Below are experts of layer 3 (counted from 0) of a mixture-of-experts language model. Rows are named router (the router's row for the expert), gate (a neuron's input weights, with its number), up (a neuron's input weights, with its number) and show model dimensions 0-255. Each number is 500 + 25 x the weight over its row's rms, rounded and kept within 0 to 999. Numbers have three digits each.
After each expert's rows: a language model's description of what the expert responds to. This comes from a sample of Wikipedia text that the model never trained on.

# expert 26
router:486497471480477462474492482512515503502503498517477501471515508470507510507510486490454477493445517538507473536501527519486493502506499480495490518539490507477512581490503502476470554536486510494466493508474471500493499489518494516511494517530488471500531471451545509450500500525570499507504519509465504470509442544501501518507537502490523478471505532496524489468500456515504525489516505484483480473502518511487476495473507483513527476512501498509516498499552525528498493515518506506549477488506526493499469475541471492466433475453446555518521505477506494488531493547537556497486492512491502527539464501559488486518525518493470540464491548505510543482528488555503514509504511520516499489493464446519479545487526521489511477442501502538477477520475466459472494507479538
gate0:505476525469535525515486516500533501533448499480516480484493510504543514537485477490464476489488459472476482509462547471480509467483481478531501490527470519518475550490527444506561482510499482473519437494545532519513527518515495474469471468530497501458480526467503480467499459466518527482505496524502491558529502477496493500501467515517505506541500521506530502538469515518467497515501503530497470474484507492426472494510509494471501510507513515483463553486530490474505452520491532486540507522504474492464478478491481505536534544476528502488495536502508555501455467500511525484467479498506502521523526473573488484471479499532531518491537500511508533529492497483536448516498509504487504473539492517510550501505521492468480466484508504477488517462512487542483475496469486
up0:502494496502464489500507495483473478478575521502488506485518489496502511463517500537529489512504537517535526515555471523518487538521517501480515510462539466492501446516475537525462528498483499524482521525444467479504494465479513522518528519467503494540525472508503512504515544528483476516492509471499496464464497498519490492519524481490498491460487461498496496463529499494521504494529491472494544515518515491559534511472500497533472475498489505523514471521485503533516536468514491508472462452464514506513541532495511517470487460515470487493512466506484443504526521496517478499530527532484499488479495519391473514518531517469425474511493487519500474478518491495451544475493500475517490509493503522510444510491483507509505529526490464547510483558461492467507521497530516
Surname pieces after first names. Word pieces beginning a surname right after a given name in lists of people, e.g. Violetta Quesada, Chaka Khan, Michaël Llodra, -ová, -ić endings.

# expert 20
router:504493465473495472491462511507495517470524512521455505470505506438503515499519471493446475515476497529492479518500507542503461484490495463515514480522507470484520550508484534465461501509492492515471487531481468533479520511504497524507471508514479466524539478484530497431475469522553508476520540511469509512494469538524477516532551500517527486474508493469544462472493480520493512489499487463481466460504505473510469527501482494498487486522497515490539484514542503543523498487511488515512477499487518488513461489540470505483473470443451522516505506475498520506499492525521534503512515525497515529564472511552480465508554504461485529475484530505510509487544518526497500495496504515512523494505495469536483568519507519489508495459524515563504510551482430470484503477480535
gate0:499491505475493459462473510478502559505497493533532500460496473454507499512492515555509524533488467494482520480511468528479495469472520535489527468533538500516542524525498501469509503492519440495511493510489516517464497491491510534499507504483533481511486525519492522514462489474555521467476494485535463547463471502511487514498529529485518461514493475482547458506494505512525516497468511460470496460526527485478487465475495473477542478477482518514518501504513517495554494515488505492471506500521532519558443530548519495445513502493474483468493524526550543471492446488502512523533516509454539456520503515490496529520480501516544488458463463461525536482518551454478527513494486528530507511525508529482522483492499508516528540501502507520503506533483494498487501445496503
up0:497484478469508440481513498462482548506523484526507535502473500459509517480498509547501519530497480487489516505499486545507494491488502500509518491561544500514538507527531518493531512510512465508495543471495472508472488471451506523487528481450504467514498557497522484476445505503538524473494506488509462555463451498478499541502545542473517485507496487483559468496473507511531520496463524451490511445525538511514483491471484498507514436467507518449501512480484539519539490493489485477461503500489548524538447559545530499466469526501476476471507511546505550489482463470493510503516494544461519465535497519489479501538481496500502520483501470470504519502500526498487499513497506495511506517510524508492501490481479534493531538504500527500511485506494489459490490460532491
Foreign title and name words. Capitalized words and letters inside foreign-language titles and proper names, e.g. Ver Du Hjå Meg, Dom Perignon, Los Angeles, particles like de, van, der.

# expert 37
router:538476471506509465522494489501509527503498498490470519495522505464497493468552474473466515504485568521514458500477526516537480511494481463546481532526499505460502524490526528514477514510463511500463487506491488529479509461515507499491519507511470450507514473498522508454531477521493458541543536526462529462458484524514448514496518520522522504453473521486529495468538482513470532516494511485489464463494504482494458543499454461503498485523495495479514500494503527514487494465511495559528460483490486500505510471498489478491454492491479550556522509508478496525505514529525537508494500535527507534540519486513468492506526495487455524492516533521521491500525506525548510480452531540492510468454456446506497522517503531465481465484526520514486460514507453469487481522496531
gate0:477493510505471488486534499563542512526489489488485472491498441457469568489500513508482496483520470511501463540542535503490509466480533522498487472477494494490517506480489509531474509510507507469500496482514516537491424485499515529465500514506464474509510510490501452524485515539525542481509515485478510532457499552464480455503541496486495484512547467496517493558518534492481509488481510509498555479533523485498541489541482514499487500486480499510513461476501475523448496470496483446525546516522518537501491523486478470523562499479481463495511518502521481488554478528489507473516472490445510469476509533459546542490502497511505499491475522500495506538501512538512458536492466504532509528526513487463515493494478539510516534502494518514532474507536524477528489508503462
up0:472486491525443490484528507542497474516473507521488466491498437447446547486488493510488507472529480500527473541549504483492524453472530499469501501482503493518499478493496497516464484509516505469487508487498513504530463482490530532460508507494451469515518518482517479491510554526541507462513506492483513509469499540464478465505565498471512480523529463470505492560499531521477535518477509506514571530536545534483527474496450517518480495484493524513505495477498493488462511509524492476520526552501514525500493513501496475525543510507505474490507498499494489497532486517493504477531484499470482521462500505447533506488503470505512513502493523540502523525487521551506462504483488525518495539502505515475486495517484526491523531536482567539534467501531533478519487538518431
Mid-word letter pieces. Short letter pieces inside rare names and foreign words, often after a capital letter, such as C-al-vin, Vas-ily, Kath-mand-u.

# expert 22
router:502511497478498476509479468513523502500531500495501499460504525450512502503514471468454458503488507519513497552475531500525479483512503494527491513508480489462493531490485513515470517502474507493458468495509465534504511518508513505513477523547464504525522462452540502461520488541533479497517533500475526499498482521541458496473539485553504486478507528494518483473493460496509494479495498476488487467463496467509485497472469489505509472534498518526500451512543517526505491503533476521577471470491489495478501491530484487481498490463443523514517516465514482522518509533515556504464512505495510526544511482565492484509518522512486506466513566481531512488550504525487490469499519544507542469485495464550477545490475514491503474452535480545445497498494449520471508472480539
gate0:524550499568467521464479508513457432466509506496478478486519497493493498501491461513522533481517497504528520542499544558477482485496479476497489505508531485462501462541526495532498483517524497522470476547504525529486474503513497538507504489450504509517497497476498496490517534510491489482442492474493489436541491448487468512518468528524487472494496478482481486507498502507494505507450462487482508514502445530459494506473504556492472487469490513492500479531472488551552519497508483518527533550540522477559521478500492515528509510505507537488505474490484510496499495453516550498510505488521474525487498513479489459531525463485502485539472538567470465543496527485499504520485460502495507498481493493484517494565489473518495497490504497531499513471507459494526496473463476
up0:494470474486525498516504519490516560507514493484504490482516531462528494511519540519477435530498451501469489464479514481524533509491545527482479508494455511522547521458464494477515545469490511485542531494495529475488508458442501549467518470491546509487510490541488514523519494503531493498488494509503521524502488544526545505500486494448522519500477534486522468491514532478509498525551516496485482486476524474495537524524521430526530519480548513527505542451460501469474479508534468489521480503487497510455512528480516488482507456494499502551471512525492493496492541505522490510468510492487479492500517497519525536505500505506495506495524461467540530478498454466548476498538543506510515545489487506497489487460489482496508516516510514465471502542443512526466499504488541
Personal name starts. First names and the opening pieces of people's names in member lists, rosters and bylines, e.g. David, Chris, K, Domen.

# expert 28
router:502514468479523471533477476521490495461495500485494531486490536460506486471537461450482467509496501530508487501502537512516480455485482480531490509507451503488513521499501528523472525539477528505477491510498488509491525476525450534494457518501493472500500470470526511508528493524515486515531518529482514498430487547508451497486535500501530522480499511471499451473500462542464517458495457475472485486471514470501461505488497516533494475535499462539538468489514506504503479513528485508506500473516503469459487461511476483449498489459497500524492500476462457505511562511505522495497553508553531535522490475506497462486513512517477504469532521542505540461512481510521510503487525522501539445518488520534498560520504500502494475446561511526493500523519474477490471503505545
gate0:525505493480488484529510482466500481467482485497475456483506527507495495495553537480511495519490513492548528473508511504498480474486517489492505484517527514526491507491485510474438476462433497524521530504483470547492525501482527509487537509494503491507443497517496456545496495483521509524565530520480543543508502493463544510496518512499514535503468504459523448471499496527480480533508523490535460484473550512481499463498527466471524535502472524531513571502518531502544511507516508458471486471515519448489491480514494489522515466510533441468517489480488502491505492498497528505480522484476493487512472473525510486499523490519474509526503489525469534520499488493486481506467501508497535551475536461473534485473501493495451477504537447516509546532450491544537500528530522
up0:545517487471454508501580483491503492518513538486530460520501483467527516468513500499469509514476520504517539464518519512490497521521519513514445503475517509489480531490501491515497512501433502531525509517515511513510492451548513496459500512511499511497473507491492538464479476494512484525503496478472482518528469534513506503509533506430488511525514485518505464482514504439518521473501506514482520491538512478529506529478474500454487488495502464524523528526539520546483507501443511503491515483476537511451447500501498462492484483516464516540525486521462470497497529508514472499577473499541527501514468484490534500546524519491498527514486491541474478488462501496506515504528504523459530496556518515432528470502486522497466461526502507530476517480534525459527505498515532
Determiners before nouns. Articles and possessive determiners after a preposition, at the start of a noun phrase, e.g. the, a, his, their, its.

# expert 21
router:490469494508482497494482482531501515490480500493443519507519536500517460484522504486474480485488554545500492511457542517496485478542465461507517511505487516486481528480475497499481516523494505496459459511474488553467525493499473502514452521552459494497493485501508526492530466513516502517518525561494524508473490499525490529485505517517538497456485506460515438484528481551477495482496508489482441480467507475511527530516516461539533511505505479530503497474523520513493468487557455506540487461495502456497479496500487495493484507522488495510502477486498506519513523547560524463486511472528523527516491489581488510448509504475465531485509510502556534512513508510548500474499520526541508505467497481489502497489537568449491463492512532526470453484525491488502482504500500
gate1:498529509516478517451529529520531521491492503464474520504525491492439524461450524515483506477522508503500521498522527482517502473530476516468544512506508513504493512484504529515482520495499441491518477468482492490465518491444485454508537452483477502492479481489512485536496487543503484473533462470491496551487488530488533489536507533504504509467559506471483474491518469490494558491515497539496525479517464477524533506467485475523469509479478484538506490475511438507458500484495479475516511486472486552539468506537560482519451480502506526508514504507477509488485544464519521476492515501541519491442514477500527512502481502462510519478476502448491516507509515512488497544501527533448512488512524504504538498472510500506541459497495523529453489552504535481549527501520509
up1:479530523492456516451524514512505517495470494476487523499536496510444498470471526496508516473517529484508507501518556486502524480533506519477554476513525514506492520471525503537485525478487448491531477472473499497467528497447481494517528449462490501470482485496487490519491476514517504474529454488468521552489503517511541499525499517502506490452533485464494468502530480511463550505507492543482512503523465479522519500471497489514479509458481472510502485481514417496468476499489460493512529476487520529558471483509539484521473497515505518488499491517502516498485529450509494464484495509543518495474523464514557516509469514446491527480464497448502523519492518512503498534519513507449507521489525469500543504485499521494529444502474542527473502564503526482534529491523517
Table cell separators. Pipe separators and numbers deep inside statistics tables, such as career totals, vote counts and climate data rows.

# expert 24
router:533485475485504470519496457508515506476539511476504505517510513463511478488526468470483457508457492507498490512489540514521469459500471512514458500518469506512485529489480518529476523501467514483500496517518468495488515509506455513491466519515498445532517512471522502478529488491542484495523515526481530501465496542532469518461539502491523510475496517458502492480505465514460542495481454497486503487462548466510480507461504505518518473523466442486570472458525537516479470487536506516505485465517491492462481453504486483491506492465480490571538512477509460503500545504506513480494527545553563541538471489503505493495498499505487518461530514543509519463535513519538505495496502562485509460498497484519464502524505486497471475477531526529517507541512481469484468521502520
gate1:483463520475485527502547551502498498444490533504480473484475500513483514542529479500496522532471514519478474528470511497464509515517496532485531505482461501495495504485502513470533462501506507508485508544539487504523542488455477512502497517467525527505506486494443505518486466495465528522570482552504457486502464517479524476518515543502516500496537501455469562512550520457464483473493485459468507476461501494508511490510503505481537505470501493490476515505466511513507487486512479502513533481532491482523522501432462491479556495493502523543481499469520513501491515510484519542529490496471500484524524492510489480504513488499547499483502549446516484481497506494480444455473521497464528534524545478498505488466500521530527524515498492543448574476510511493480487509511507
up1:480500482494484481511508498519471490546466489488486478501513522499529521468516502507520486486508503482512552465510524482507552500499502513527489513484545463453513478506517487507467506511518502520472500495512503498485490533546553464470476487515484484548510527513527505467479521525492473489409468460502542479497497493554500511481493440509511538505490501537520460489472469507504523515500515480531502510592467506498509536511460477499441500545450476485501521501509502522511454485462500508512467499470515476515485498502503523491479472476497492465527528493479473501526517510530468505480509524513491521483497538493502525524492519490493481521471465535492535500470500501500502514536502472488472459494453488466547528520469510487513476511489506469536470510435482544574507504467518
Determiners after prepositions. Articles and possessive determiners following a preposition, mostly the, also his, its, their, a: in the, of his.

# expert 49
router:509502456466525449517513487525501518449494509477506501499544531474510517485506497473477486506495496508501473512509508492530484464508465492541493518516491521488483526478519501535486508518469531485499480518488450506481514506537507511494483503523492457513533506488521496509502489498524470498503561506496502493485472563529462512491515502493530517483524515475517456488529442526481519454515463513499466467476536452504470508488489513518513479500489504526517467503529521524462481497492490524502489480540511455471478442502453490433503494446485531518524482459497478498496572507519521488499540510527529535511478478512491484473481516437458523484542547558522515446539503512519499477511529507502498477513483487534499541487529513472485512459532524518515505538528455483507459504488535
gate1:475448472549520531508521531456497501567512496474510483505502501478494473536540535481516516486519495493490447482513481486523488474484487488494529515521468495459496504493530507491472533462510491496513521547500526456519495520515499515530465460529494509509472507494501486466477507528502500506490489478529501517499476514475499468515485497479452505442520461510466521518507533530538534505510507533512527497517485560463494489552484493485540497526459515500486488484462469504465522448492493524476495505490545555508456481501517486511545476548501526519492541495493489520506482509502507521519486456501483516495463472487487513473467495485503533503502511513480498499524476517541543507472502497526552433467545505488488494511494514471516498512470503460489534472475556545543493476445533
up1:461504463521501438454467474520474524490526494525503507468491530495533485490479506499497540446490534502491490481495415493490542475488526464442495510460487521509508501509488432509553520510498487459481499476479509477532481506506527511504510494476479507543469487484533493448496482487524535498546519524514491482487497450523494519477507531506474458509516459513484536513520550492532502494510523480519519500523505509528536474503549499503514523485522509520505470554482493471522461458504493510548505517466508525483515474540480505465468545555497532492483537494535509493527475540483518516470470525495483513493516488491479534482459517486556483482496494514459462491502452471520528534507530454513483509508484495508439504495490503502503488496504500479524464498498523516480501504488494
Articles and determiners. Articles, possessives and adjectives opening a noun phrase after a preposition or verb, such as a, the, different, new, various, several.